config = dict(
    num_hidden_layers=15,
    hidden_size=512,
    d_expert=128,
    d_shared_expert=0,
    routed_scale=1.5,
    balance_loss=0.00107,
    vocab_size=50257,
    learning_rate=0.00063,
    batch_tokens=[32768, 65536, 131072],
    dataset='wikipedia_en',
)
Below are experts of layer 11 (counted from 0) of a mixture-of-experts language model. Rows are named router (the router's row for the expert), up (a neuron's input weights, with its number), down (a neuron's output weights, with its number) and show model dimensions 0-255. Each number is 500 + 50 x the weight over its row's rms, rounded and kept within 0 to 999. Numbers have three digits each.
After each expert's rows: "comes after" lists some tokens at least twice as common just before its tokens as in all text; "mostly gets" lists some tokens that are sent to it at least half of the time. This comes from a sample of Wikipedia text that the model never trained on. Tokens count by the router's weight.

# expert 2
router:565469545553519476449448467425398546422408609523617514531501549514439494558494589432512496579461492498491498447458513515512482486572539552578421464455415446515524420531486548512506522490484594453466508518435445517516580505517446539490477515419503529476412482520476476604558503402575413550569580481459472346448580455439533556473517569456453463543581450544462533416457501455483421522413482565488476523547502507480547466521470472618474480496493516499435539564556511526537527530569537429498521391524502443437530505452436515461474559468480521560439413422593448471502476490413469437463452506488531455595502416467506524458451512461495683487571370481475539499493525507513500500460555541503522498445500474395491495561575429456586498515476432624544536457606551457508448518476486
up0:432539642507493518494410534453552582510503442513603470436493503557487577483493583495561488562521508500512443424406489480387489562452488458512470581596430488581429541549518526474543475478564517506463528445560422532521505519557471485466504467512559439568475549495559480490514554489541435544469579452476533434371551537496404497530409526451579566479474436450498485436587507560547461560454515597460451537418413499487498447579539529534445399537526537447484551539524506453554549562589553469564522443485577568558548520524467459421466437471469483509554457531467533533556429484448457455446474507448515442589519484460554551558537525530478561517529462513476544538518457557491520473462484483410543469461488637537439488530475470451552543505543532505489604508531529491527504503465412
down0:556554515457450592433528577599539520560583453539559529496458440522488508596419497449581482469544503521396559436422433388495590516482517511513455593497519519618457460586468525359501481494539507603485572553499524422554402501559528479506518434553494543464534530503521440425529479569454564441569515536464479517564569417531429395491495475539597504489458480447437506573566507536569509571477424515507479428500543502512488435491469515519526590437461535470491450545581490513478516456531488492450497373556489539533447398482501537544503433591492495549492506525494624463467484573387468558425444463533637419454409523520492421552486487491461491559525491549577462444417408471430529540572458524599505486495471520451537444507457592535472539502504431513505577536498514534476426482551500
up1:586461528554524507508432521473444507520452531530503547487534546489521452489500501479478487427453461463551509541451634526494432472427523522474477475533494409439430512569451514546450497519433472444469436488440467407597525514526496506541513563470566402559467450543472471518561598558507474537444634479413495426453607499505501492525479548531550424581505453560467500417441337548481477458514457458520480463521495469488538521403531441577531481503596566510552501598516573473520512522486497507488427458541526461501519647514538487421423494502435488541563437506563455494552480518429472417526497468463621474580567439577484566496511562508514564481525436445431506522485527574495520511439513502510531456556470450452499516512573561477563538437534492466476547530501499507502484534498532
down1:580506464433545426606582443456340477491505439528449427415510517446543479497440567492404453443501452565455470503443537549566433569575480556388545492506474481372506575539441540468448576472415523535479550556425505570489638457532445449574437458515422493506475494511494526477500510424505602559527505558654378649462484573547489504460539420470560482399483505523518506532430503529494527510528496489533543447489482497555559501535489433444425494408543474418431437464458430547498452596510478484519417534522489498486512517454497437391515504525549552609509447539521504496459488494525448451520399506501473542529557545555570523511545514421478467564509523517463518514503480437597522535490481458492450450489520444489526593406568491497512513451482478539456430472489498453556498533473498
up2:548444470432415506460554497472465568490511452505558602479459526578464580447451528500507452530562422496544618592469498523533505475601376491515521510541476439541524549427461492546495541464511554426407507536439402474444512447522481588462475514487384489524502552468538502526472554507464519490521459466545494452562498436448514528498490502548520456484526504516526411462481493511487516499522456512460607485446510444515469517525435533466442489499523532520550496489490518554538465701492560504494577443531427398524530447551471458476532524497457511513494468467509418560503526540573517497548540489501505567458570498460485515467568451513536520471512504527364521526547419501508396582510565542504532524501438471467517434530600481511504524522499560502517558517482558486447420599394501
down2:604390480535523518583511522530468586474473325535507425438537492592523575586499487503444540536501460511493502484516508488501426521483389526488525487519506514481479500566540519497512439587531460505525531455516427457432522488457530455444492581624470526464547577468438513464505413402531546508430553522479437478556608568529590418495475490529488531446478495632454560488473539517452417478533491449516382526556555570518549559534511445638504545508489478571510474523528509431532431490478494528531552508501480547463426428536516535537513519481409470564491500511511443537524446545447451489451505537506420438531549532414464547500479529536409475516427505495430526492510492537525589517457552445510407532491471519536525455460480463483549525546535522467529536523472457499536520383601447
comes after: " |", " ", " 0", " one", " age", "7"
mostly gets: " some", " those", " among", " Born:", " number", "°N"

# expert 18
router:431463591506452468481492516455401490505398600522592440510408474461427492554440532470505543507500534495489419508413513516511554520544464474607482509499465501534543543479451451492513560556506486398410529486500552483510509548497476486528501511513459469456477487550530549490437543433459554504414518524507474503523511462518478498499499480474446543443504581456535414558461472512483545469491525558473557513577535477497719539517474584496493520459549477481522489493570501464502494381522581484552549508562498538543432548490511504491436522560466534455415475540493517477531458521491518492487405508503459518547478569543513565509490513424512584596636334567510496494489521491458495481527493520446471499487457557424422408474537508527686502457442450660501547516472506492444393529507484
up0:472552549538525469489546463433496495572502455483501515474526527411444515529476506534581515491383457467486499495463493503615504597538459526607539590561466546470447581492462449470472588515437582425455504536489482570475497424542509522499539412514512479453516470561580473499471589479470540625461506519537558466509516494499469589433513411499459548530583407471534439477506552489504505585484453453529522474614575539576556584451497626552462515495403576577461531580451560523460413485490543494496553489521495601541541485502517455513506477403530495463516533541520491483562622523470515541500431485454496478504550531590541511555489494551432460461503507529535497440524540551466470524460533517457413433461512532512507484507561400545507479488538504580594608459466524395486531496500497
down0:439528528559456475414446498500486485542508465504564519550520523448483514591426534460425485444437449501526607542433423543487465496458594492474547504512502584471517431474516408461451554543572495459467581489407538448487241497515525419400517445584455489535520448522556604601489540558432476503411440442520473479480484498533381499491539546469525488484513552505439458506496406534519582563538619550500452506552499474496546473504544459484451499504442505533441483468480534453476508453488573420469486445494484528536451529459527443553549418458522479440519544541478435517493529438518598592464420438443530463513461563561581489569498483547529482536492406490469456483527396463543503557493485487518460566473507497577486585479504422520531455450541544535583486410536458513588446523483514
up1:522510585482566441559489475517538461482485469486449486466437551426471599497578492450507507508575422505572521492524489496518468533610395544410530400517540519480479422527480495510487474469510527399491453518498542497517487481535532556489484453514526390556529451549514602555489502564455436561470515482503508474502471534540585513497584607550503513530470527487450515550569430499465484484482532466402595484517562550495529519591476492516530504498396603581513523373482595479562523460519500499557436481497503529522515507457426515424510565590490551439476627547574487549566471532521451470481530510513512488511533463548464558564448426404444523393529533464524534474457498517435505485568502532400469574508519508445525498487640539490456430390478373507543522486474425531484436471539457
down1:563462416424471440573574383430456470508489555490516527421493414565487534504447532470585532542555483485588481482375462561557476451523424452413479464481455597507551515531561614564483437530525557512548453383562508544526295384527498454519585439513550477500520508545590487431596554441425475509541485418490471517422520517558465518586396538510439493480505442442479421476495457411555559496481469539484465564502486574597501523507584393492456505461511565580478466562509527512557556400441502503489577506464494562505504479509523430495483517473603537518521575474527445483514490484449498536489551560453485517443479445493517503605534415472488435412472584545412559534460562571565407494527522495494458439547489594438460506419522463553533546529498465481497439438431498493471519354546479
up2:480505546497449478521492477442470503440430482584526397535489421457520477503525513476455534419539447494493427486538454494468532497503544497541602574473476505563547517522568510528424507417494537477465490512521510584556482484565382507500468498528618524436474455529515585513562481463576449538522484480514439442470527444533533502442478511469505448483464427476460488521517467512455461478500531553560389504441486449529563618556548491486525531452486460452457575462440449533485524504520553450563568490595512514463446462500408510520431574618382469492433454472663531398501500426506544540491503565520502460522455473459529527500546494470523558593512426453462482479481570423508464450560473453649475458473473530461440573528492431474507506510442494525553553485500416549473404464479514
down2:556479423562448544498489517528551514510558524413391430544464530620557582493529533551399467541439471545510513479435497498388564546552465556461453522509522499456557532479549538495571383451564485502496554530439485502548382422495394509562418599483425534513509481476492483467450379532520491622585523487512447504476502551496513590588434515481570537482441504520475512602493565492545546476447500462491414532460475480513563366545481481589577477560574484481460450477470421533469500535529502541523519468492496538455448491471450502419535520580520523572526498478515584438481503560393531535458538490495565457507556491473444516469477474475560546516511421415483565517507536494495398558384489542581474609453616478455367599541492383535519439535435516554565471449493525507458469456471508
comes after: " of", " in", " with", " for", " a", " to"
mostly gets: " the", "The", " its", " The", " their", " a"

# expert 15
router:440554565444492468427377475433420545443439551485537433546508549551497627573473544429511444513425506440450419586443487467462420541483487548442479494521565543596527413525407523445478485486433549534574535520570522551548613477566504492528534536453384452479489542481531524476447535440478484479554438562491472503551625429461490516564468531525494541423564522488553508581494569438501506537473526546479563455535528573520626527619464440513588554613569457542388471511449491537599460433516453496388502482487581572542591518469597482451472457490467602570480503528512543485545416421405489430494525543506541520534489514505512510517549450490459508506589414480501501446483441484413450484514490556445592467468501494474398465558523448524551497491489448529531565561579458553564507435496509
up0:483457504516499476530539458359548442532424621471552418505439503571535611483515488505455521521504531486453479455486542446427418484509390541499461507480427458479532480463440425523520576488451438494418479631517524551492491470455477468564562483505526446611508526440559427477526482479503491489528471464419522506559521491503511436584447554575549404524452545451552536570569504541513540447465490531504437499487606563483516540546524519448501521536489513504515412532549490570604570491526442513492514576515577534584479490467558485482505557543402512580434538532493562485570430513495448530477410531525507509681500489547512514443420458351437461385511402495413573424472433455449492528508525484534508520452513487463472513495510477542601525536506481559538542487529524482460503464565402
down0:505492507498522471463492442429489472505481486486493520499531418448481540474465477399542475533520443484595491388521448418557444466552482464499490481461466550367473516569396463464520525633534529434468516508497425560520369554449545534442523479447507508586473560573565350446557547542542488476554570463495454582448449457517548498499476552486538485491517496481445507464544479476559457530459533545472464429458460333447531448384436512488482477512550505514552610575447490519404558506428344516499500550440476506428490451471527568563471425538543421587487442440432578449441470432474422512466560498412565534462517527436447517536458555394538541508527513521523521508412531569493568433444458506511489506552527499464457577477414514502568578533417508503522536535510487531510517475458558
up1:506468496517498467484425533519511550451465478519490472494524448503498574528490486463537465515507594451501479569530530540412513448496632503440403394484505565552425458517487498461457471552467470479538597631468504512650557461596520484514476544354558458487515499463465462427466568567424371533458542476472470551498459479413448486475423462437532548468532434412534499588505539478519557476486450552445582580513481587441461510457426473546629455451423390498512455599491414543485533513602407382476513452520529460569509520505535384505522541392468519611474525433514433493513558452536454466496443551470560503524539580519499529499459502416560442453471443517527503430524549427485504533462452562469528579475518447548424494554460582560490418543519493593489657456505391537581511488496545
down1:494502469569531441553484414405495542461490431572472519482594454472491411469425467561499518552495529540408527616569559541472406409506435464501526493518542495500463474455537662517558494581457477514467511485471506492540473517518588491434464490604487513407451555528471491536431452466476546474539530512488472601493458418498460456527461532493590510496511514506534508546543565508524511526509507525481526478453417484453546535470562496464504529450486558532488496413536451419515512440432546424479537465524483560481503527481436537454539580566480503508445479425497569547421498527481518487427445452557463504535579485561477562459478499454421445522440617477444574522612548501485392534468492546497540460479460420600520493410463445598477518569446490484524467481560513546423600386438538
up2:441561521469515481526483492506478526564496504518541416535499517579553473529556537514479505588447582514523512541463597504512513517543484574458460454539563479524571535475556489457593607531508684387439467506481510421504494511495638563554412507442402503513511573460562525492414482384617501584532531574398518424528428530548508446452524558465587533482504496455507493510524454477554538483477526526544614544459563423392506503555435422492445456435588408526473482512518507418563467430525491527505494407490494589465505477496472518534517518499565557483501574423475458490425377454479432431478512609538450531625481518547535480546535600557541463461454465535481492513469557469489480375420582485542461435506466457483371516574532497497533411441547498454477515514460453429530521553476389
down2:615475493523511478456493499509549485495550518460493458525505520556532548533473458549567551474528465447522510468583507491408523465491509575505459429568619454530489588472539466539535395454473554496524557500601593464517426536543454506532580451418528438478514495404605417540460424459536548499480468523477497499483434380565511407459525456485467487558454515471498515466484468488568545489494318433513446566517485469449396544498446522495484457499518547465604539581629523443593492543453532490446457473420486502565449538484405495524514523394467502508448582523471560425447451557559513610575489624537498465484500489463487532450588474629538504517499510478611349524471551440493576470389557458515415539542497489451490498547492506429527492508497468497410559536571435513454439523541488
comes after: " |", " was", " 1", " 0", " first", " 2"
mostly gets: " worked", " km", " won", " medal", " Apps", " kg"

# expert 0
router:442545584554542417541384473380380558529430519556519455564380503509586486559524508445602498498517574363479410554494484523418465479545545538557404471504522450514460471445501531515523476569471543511434444570508496518494578524560501523559531543533448469552478442525518509516430504444435507529547542615502513525528557532535488468524528537467472379512446517514482501489456447442538467548493443528507527534523568578566508496490484613576512559537572512427372467578467508555560440569572538472388596442592501503475570573440484455462430540541464594475518427528499408423442425474412510494451498527471483508594561505508554463419530460482474496498531505391469508473558485524510480451525500468450510506474512566401521429519525507517485579566459417477438590480506441511509487528529519
up0:501548561483584373471456489483507567461424495459431532543502456465483488505492504523478542593514558462557456554572448549452513641545459549430403461464522406507435476499492523395525459553457495475454510453457489503530563468462492517491486523502482495540626463602451497453516477492474610489561569526535464442495563516480438463498500534460471473476419503541524487526501505505401521519590518492531463556607626536435484489543450498473540472529478487557451480547416478530508464573565474522494537533535517534512524532461497505408477491551516484443550574451528451423406478511458465574524481560434535424454483598560447563545503419489516569422474442435511524451507501441421534452541456523469503561548443450460473465527465505548475526486465406449368583425551446524481471621502504
down0:426484626458454505503512470418426433571486519566535505363555629406456549413517531500450544489488503499429524480441536491507454474440474521455570524556442579392593478530430521455548510491499389480540544448390585564441462573559519470407475557459519505566568545479480529559437486502454381527452433483507466497448471487535479410513513551578481537432520556523524512511451458455455519562405543518455532488526478472473419558553476469607417457499566512437623564525453516440423537462523520465540547474452463490503503500486544493532487497565568471424493461505447559578492545457574532465452432448522390495509518508531515475523557588531453502483500455527456531472567534442524597557524501581549537493517483405494525524493413411574480460468499481506530460562468485471548486482491526
up1:436473542522526528455523496537469499519470461483501530481524503569536492528521525493566511464409547579590493450423483493413450490475529532461420440568492512502418461489526398557453458476347501473519413530495490465636521491651415600445528503458567492529412403542453574501539488405547438499529469473512558450539483329549398434592533464477509454459499566614490480525503440492404519575469496566420436524487486457496491467390453471560468541394475580495405502493448464536550390560450539539498490509464498535487483503455465456527423487555411377465455520494506478486512486475507477478518496470470418504598418496555527470476521461505468437609549567424581438444515446476477423456491559481531534496465503492593547519503577510490483565495493471510443492432513602495410471454468549
down1:489493508458526520455434508536497534524506567398456544474523483489493557512481488440449405465488448617529463514445559491562527426440504488440437483608515482477454541474539357533548460507486434486516513451540501558599310520575512513438569498477487446500508563524528502518488475487641560431544517563566510504569492543523437418583524591527537446493527479587435527525526500473448481481486604600474471546470461441506514539566510424538432494495501525542542484528497498449506405499454573494509487480496441511576404599450389514506396498526584398409455526432527487554556508480425510493506465445517534478500497473467549423472540460571493371648636609509444422444406542540503546482504384505535540486499474427488506516535522556454559479503445520529434495483473506581416508425470502
up2:427458490552425509493455607470460545468464548549427443495439472560463447560510491384515471469589480560460563431473475470382537471512493478508382433515495499509573472482549506550482591481506515549457411639425498490445513544436484520522457499538537565513522459455441507517646542534442485500475518415507465482521542493488512533634501513415534415492452500531508558519590404383514544520486418486508553497519511532476571587467505593467600597590471506459521429565403464530593587531560562443473480525529447505424486555498468430582492451473470521574549487462424550531458419446523484571461482491489505594583501440479545481510412426546488581541505506540523520504494455499498482494562467515569443550445657500473621495523428534449523548567501530486496440537487482501480430453498477
down2:473429416516431542581530490511586461552480521580440604481492495599499524519446563495442509534551464557467480533414454534532549516430418522516499455499573661463545564533446452511506508474464365429513540560488595482501449448522500437496426463525465462476541507408580575487511478467482462536544488536569507499497505514458473498500571542484527457408459567440499462484579490546509528496545501384543543545491511599522663532493522525466536417541571472460537484530471488528515424430448442469605515482420496534528454452510553546545470507448503538567423517549523512500468488476448493494539537493421505448455589557496519501447458473459530577546450525425522523511493513428464486626568379461585493495447554570500504445470542484421460397486476474503545408523452460503470351480571483
comes after: "\n", " The", ".", "==", "===", "The"
mostly gets: "==", " They", " It", "===", "==History==", " He"

# expert 5
router:515498588503513428510500469458309533579410592502537422474418488545456471562548579482477538542429422423596510537429463578533518578568594571593490480506490442564530533488535445557519562516485484466493563555402523497531608485504536492549447539487516467519486493523508561510564581438453498488432559581469530504515524434493478507496468483459454483502454479518566494555408472422444523483477477524412564512557565451463534520512490492529521545485529465468479436557503539548484446529599527507460455456582382549493483515450533466502399479541542512458393475544522499536498540418456327518473499532513489456541523561527598489507442534442472581542524503439529548475505534538531566494572497540508559479497477551517511477566567524531679524487511514587574616464511457483475441613568512
up0:465583575462489472524499519469526507462457478498544446620500442527399469510507474553430486506446476473424478450525474457522487589552549459517469593442392447597594537454452526558458496520491476455408558499549458477498522533520580508538569545459474577548508427407576506420472557436499584521477423549465491545482524582530435520502548528483511506427493534413426517445545405457508400565491513467501521444436512464416504580589402470464534450476449485419510420526408409502418498463481451489450479477557423548641487466485566473431502513371422557577502569457487471540575528520433528554522438532462501442462486473517520557460534488556474485495509531498431482524495417497512558432579500475436557509461561458468478479416570428535474447529463449532508543481464524597505522595491474
down0:553463543562481534536481540481422456516507487526501487610425472443528460541493527469512500486494501523440565455438482527451534478482547412587554503554517432423455550541496513415500496417574516492483449526572518402443377521551550507598543509554490489491549540417532498495510417505447518476486530448437476558487618485440551540483391529514470498620489501488559489484449523500503474586508531473528418453404437372492504476571497617504518551514488523579486518485446556460451483413555430508526596534544554538455583589513422547436535484556526523550438544536351512546467534430510486524450486420556491546433488438506575426524441511490534615493548402514505508432503454586526450446509564459487456511458521594546454464460505454502483484444545485502458476513527539422457488533535507
up1:419514522500396499548439485484509501473466520541579481492388438520541522461493447461544605480534483472460479463523503530546564499548674611545555581555488436551503406535463465553518399445546540469485475450495425479518528499514416513417383439550531555526490472532405522514501547416475474497439528612501543523574438502461402433405510521516449479476370452577492532589461454495551481465454445497463536432508560472505476485385440511470551513497529513477487498491550489502519535508541448518523456605630380509542516524548440474519460485517445485557516482589509525509584530440501429564461468511536484457440533528533626490492426428451474537534444483516567593479522525474596431478585517564489546552492505475518541547527573601609575544467503539520480528405501531492425480452482507
down1:490375585494412537609500534457518393526446399624459579422424526530466572510592497504488501444549472518471506436439514535531439512511503559529434498468530460532467546526412535555516443456462530567522543467452545541488313482514610463472552440511438531630503551471510505586485595492549505486485490601578483537473466505524517499454461418561472540481477535455526469575473530497521498509532437525458559458523530539547540560391592504425517465515433542543543522429485598498475506425553467501542458555556491483509388470492508582538498460516608523497558523447481487506519562530505424491489496582491441603488491507497513510566375544441493600557453400555471524508510496527507559532500527519582477533521464503415554505505471541473550483511529562593515505482550538594530525559448542
up2:518521461527602463435479496506567587471506495529479406528392518585456520500495447529535502478437508487473434551464463553451516523489524484583476472606485496585610572408527512486444461642469470541477542489522489540542506509358486487513490457577487504585400360491493556544593514384549493447424622515465465476589543491529426458471471482488460511531535479401519519613508524555504472538469480549449516461467562536486544567546519442504492457519476468516466520422566376619473450421425501430505436435503498577433492588473498504552510556516459554432478437473502473447485409489438478440371478557542586529545527553539478434539509523434461444507533556552463555573456530507449543542450517490390456445479484600494413331437499497441489560559589445505482482484482506519523477525468538
down2:471441485473527380613564484437498517528490518446596564608578498516503500569441513536475494612501530551419519600436432376402491579483542548564474460536475453537473469519552566559581436524442513522468495540487490428480283553390484440413632467516435594451511567531494476451500497418506525543445456526440421561512419533531470460525470443531568520559441471517559602462417608612525454389555531432533535518465495522422455430427567451509536568430527528430515453536595474571555436414511513521533481418559511498501508610392443466544536463528467562505524534443486500448542463416480561482522521551481500443546497426447474418523529595505467553525506550558465504553467393533610423531553469466510516498473481491443451472527551504474494522467540457499434543397455525639423534513478498
comes after: "\n", "-", "\n ", " Born:", " University", " known"
mostly gets: " by:", "=", " Born:", " Episode:", " birth:", " Died:"

# expert 10
router:461506556512429436534439503408451518486447536541515499435449463409563579501517477551527494461433555389512404462407548494491460479564585568512475538500406453548469484464411486501509641566441541503478490546432478485574562572478501467475504456476408387463440513581555505499462537503478506533523433503486580499506510446521472507490483507485433551472534452557539493495481468482557545502450482577530521527475477491584596559568484528511510493508471574486448487509596465516576504507480513538450539455542388467510510458475549473402506502498466561549542539524490474499596557424475579480502493554505485484582453547527562499472445579434428473565598427531484550411570498483530479509498493499426560448449427566519493521544592497536548600438498478575552513587530543493475422427529398
up0:539546496568406486566489575516423505537495521495458553495448508482468504517524547483553491518461598410528535493527522522483541493566525549549494433419472482470553517575354506552521503604517459482352489555522458464491546613530505504400539513442503592516508364540533583476526510545436545553466498519566605477526493480542482434491435560444464453424507540561533440421541521514500527491468454527486557525543528553560517554533476499533461449547568554507491481416508415556574391472540489494521496535438331421537468506496537458437481525422562464544485529542489539467607456550563488538571415557505518514604520464469544445503480542451435448494521510516461455485494554553462524544662406487530508502471538478494463389559534507532481589426454502542539478568528489422422450453528439
down0:508522431454470525469602461496511526502478545426507545411491498545486457437539468442499471439552491493419500538558475547407458555447581507541452430548485532521548464545471558468609496543585547417453474455508429476597296507536603488530511460516517465528496473470632494541468360491560550510480460581485489526452524489481617450463478543470514479488525520548485478488467440577455410535546427515539501511499489459591438566531581492575538473580569474392527489491482462581511528427564434574443449395462457453482478445484466410460425504405524499535507481500507496544456500435488485452481468577540565474529440490521436416483446541428455443605474446529526410602493478523524496485511549400485468472459505510582462525457446520556568551450449565516597470451507514482487511486582433
up1:562536447504563449406535481568465536461472487492515492511563460544544484532510521434477502650518649544501461534512464487559525480403504507499562540455486560570512507512543500527465550458516511536450486640557540458602533538531523462502516637469425533508447579438574475401453538421464502474478427422546406581525604491519523458459456510487518520401492450506568533413527516516549548568512467508460461454613533453454509513488537551475531504536572492525528563504560498530549540501528501445639421428541498551485503484429535467407508438494447574626582553450457500463509527398453437521476506508540507474497542487440392624513501544413497467563526497532442569444490555513490517543561473544465517534475457535484512484445561541511519541422456503611443564510468518548465532473566509
down1:452446556518443451465435450526531390553463472436470523505484498557459575486495550534480495527567511514501531499517515532556530504404467443507554475527496572512564570581542565413516474515443444540570567511516514519395272590473522431596527486487429543505404523584520467503366490411469569518536404588474543482440495530511548513486468458524541591474503512537567483456429553519563590474572496460525571488514455504441527452454476464381490506469494472620531575452549510463552474390509416497506478564475388450487544495543536562416423456550607431534467461502466488563523549530430512501558505466577539488545515501474513522523501413523499548516453528438589493533479550472491414563449512518561381530478472497628552397447507477483504521569563516613490515510478448581512524463481534
up2:529517486542470439533495523488466524546498480525529538468460438403508516567603539463603469530487610486435452469507434503510500520592544642549475501573437402568416457598418533579516549437416535549520519495390453507557528507560527509442501482519389449524514523490530505580509515423515444523551465476425629523573487427463482471430530501573507515497537424568463505541546492508539519493425522648436477426479556530516446535531472471484557531450524584453372448521557519584585514522527574487537540466565518489525426474501461518507417453486534460514499495475545535456595515438424535570479494539484524463550515507494583527450448558451467461451518486507493560451564478503554470492490505510599594529541518539471471544512548469479534495544482519480592521540524527537460491467485421
down2:555489458516563449532511549532497511565479555508403517517446496477529449490498465449521463516455520475464475462466472534438461530502699528349452505453571492501440443547455513599537441557460444504563485479499527470464425392419447476517392504471558468432504498555539501448504416471464452493493403545434398624571439446502547596452465492501498505503519428553466519439420482547524533535434493441505551527524512469463426451505484464538489534457502480504500474505533468461463421424523511533543494551445471501481578539591542508589467430477518551533459536432449493440417516510547509514427426457512490482482442559488549465391525582534527533609506489524505473535481510562521496537558461504506636582547452448486476537443478538435518493494497520411371535513527509546503674524671539
comes after: "\n", " a", " =", " as", " an", " is"
mostly gets: " his", " His", " career==", "American", " new", " former"

# expert 19
router:462503530505379462482335478420483612488418603465487463494480474511499509486472487367530544553449546418587528460453491521534535509537456558504495425507451451540531475488513539464557525440465471517409570523552526546536596536531494500501509565498453491534507447508467489543479505383537592558470488545489571496524588546544464466518571522497514410437424572534537410562452446434482508517522458531456519548445559512465536483467500476560528549558514485389463450532553457582539468576561534517473490456554374484485554567527599421467499519485404637553403445547429458412425496472473478437482510538475434486562466506455566536353544406503383509430580454518509492491457536459484398528522533496476519544504547530441427443540520549459625524495434495472432581459456435489442466529604526
up0:477491505558433462491506473504483516475507554476465559547561528509466521526494539454517440493505489489539509478443568532407486440450486478560389429503439453557580549551394498414399488607480474527451593511553541538523535541426488528526535592486527507476507436638408493450477514563520475539557624470494543490493508542471522561414493511520489413591536598505527528483507471467508515534482434451446484488555577509532503404534357463549473543524425490479526419517471543575415495432458525404564480566510510592495517510570559447493369496514505567490467466578536555467528591551467467538500492424537452522504511468467583573462574512538451525416495412509423537393523538599537489439500473646434517494410433572561466435515537451529542466454489489448469533589542445539499478471529511
down0:560581418605495447430478536513591495364629421575522472530424550520568457453522554469569420529498414584523469565451469457439565490577499510460521482592471495514498507480513475550494440422539437420561522630510534517496500435450500514556549494572425419494486558443561483403532403474540547459444567470450510496470364456452458470502499513537500520467555516520468523547477564518582530421557436515488500520499530466389488469509430540484562455531529419505483525539578527487560429464518462414550446572505514540439429455524443489572543541454508487450494535470489506394497555491495478563525466448548512444470507388475461482461537565488419558479467456512524538500491522563608531523472443498533424480539413534506493504533435474523509590540583426519559482545576458497452447479514420
up1:536490545575478490503491480476531553417465446519448473454379572463511496473500445435483604464466551424560491486507594540511487583491516556464545527579399363504570356478492503454525486582394470468506542497484560588467527490437519535451610471506441479488623541543525376498512486467429451529508522567506490546543541456478503664468466456477503575426453516533534440410510470546506517448414513521525495471524505502426481361552379491535520446456550506475454414477410488511572547515425428588484527513574483415548483578359514503409454587520377556535537484520558416502488528546465545472547468614549469477518443469525464429403577462501414594473542405561507539453461496511511408493522551454575590415451472498425512448581593603578472514502510475568475501583521497490528475454537495
down1:549403510494535451577526454471461454421520567496528588512609475484503475490604467510478434406521473413405471454471528477442465487518522380544521557515438469533466513486542458394464578543588491493463482462497521520501331488414497585525503504648574452554572507540552520436464583516453409513522435495457533500550415467442510530474584491531535531559481569637489478533541593544480620531504557398504551505408520522473415413513541541546414492512408574541532528416425491455512467545539496490445464507485488557481487521510529506484555563500604471470428524602587523521541434555524438495479525482583481515509466499584453515535527445470491470489460510562483565486567380517554506447544479540503486538363499416556529469509506508420522456511493539493581485497390436527536542523571542
up2:509566469558575477469461537556501523439534487500459538548439471538555425434470502533498482497610572546551535554390564624489528545470486490561366478525551426540612473463515519429515557538396595399526463490479476503505530541499534434557430441525482433579444443554570457434483519504555529521410479526518514493512572547434511493502560440452597449490498452480529400550446501481425535482481542500534519463539485521390530490443508495524541473526512449418422506573574448511493501446608458454491629493505605542407466534535564551501481537505443543510434468566450487562499432498405469422387504630565480568515513520516583562452519547396494525442598465460380535424484594491452560441553508486496527475467581506410513488616589579412505449464593464490473591527488522473462446520520502
down2:382455499497493389442514592515493595538495553548594419445425405561542487519473405525509476471473424507604472482394499469572534477545450511527581472451510501477468518468416476499516498531477531466519550459488539574450384480500553491586483498566529526564524548374487597524563475604493599539565504469429446506503488510586489432467432478456533481450425492510554565449539640515480485469420531502470582481413501556508524459508556512556457478449530460417485467519480426530511431457465446417470525400545436562540551533521474533505474456424508433545582458487474483607513512484558460414463473542547548400556475531511676497673562443443503491527531554464474532525461488500475510484518580407487600477533523503479562497549521480491523452536455438545583439526435440484423541604530523
comes after: " |", "|", " ", "==", " November", " June"
mostly gets: " ===", " ==", " also==", " Nominated", "–18", " Votes"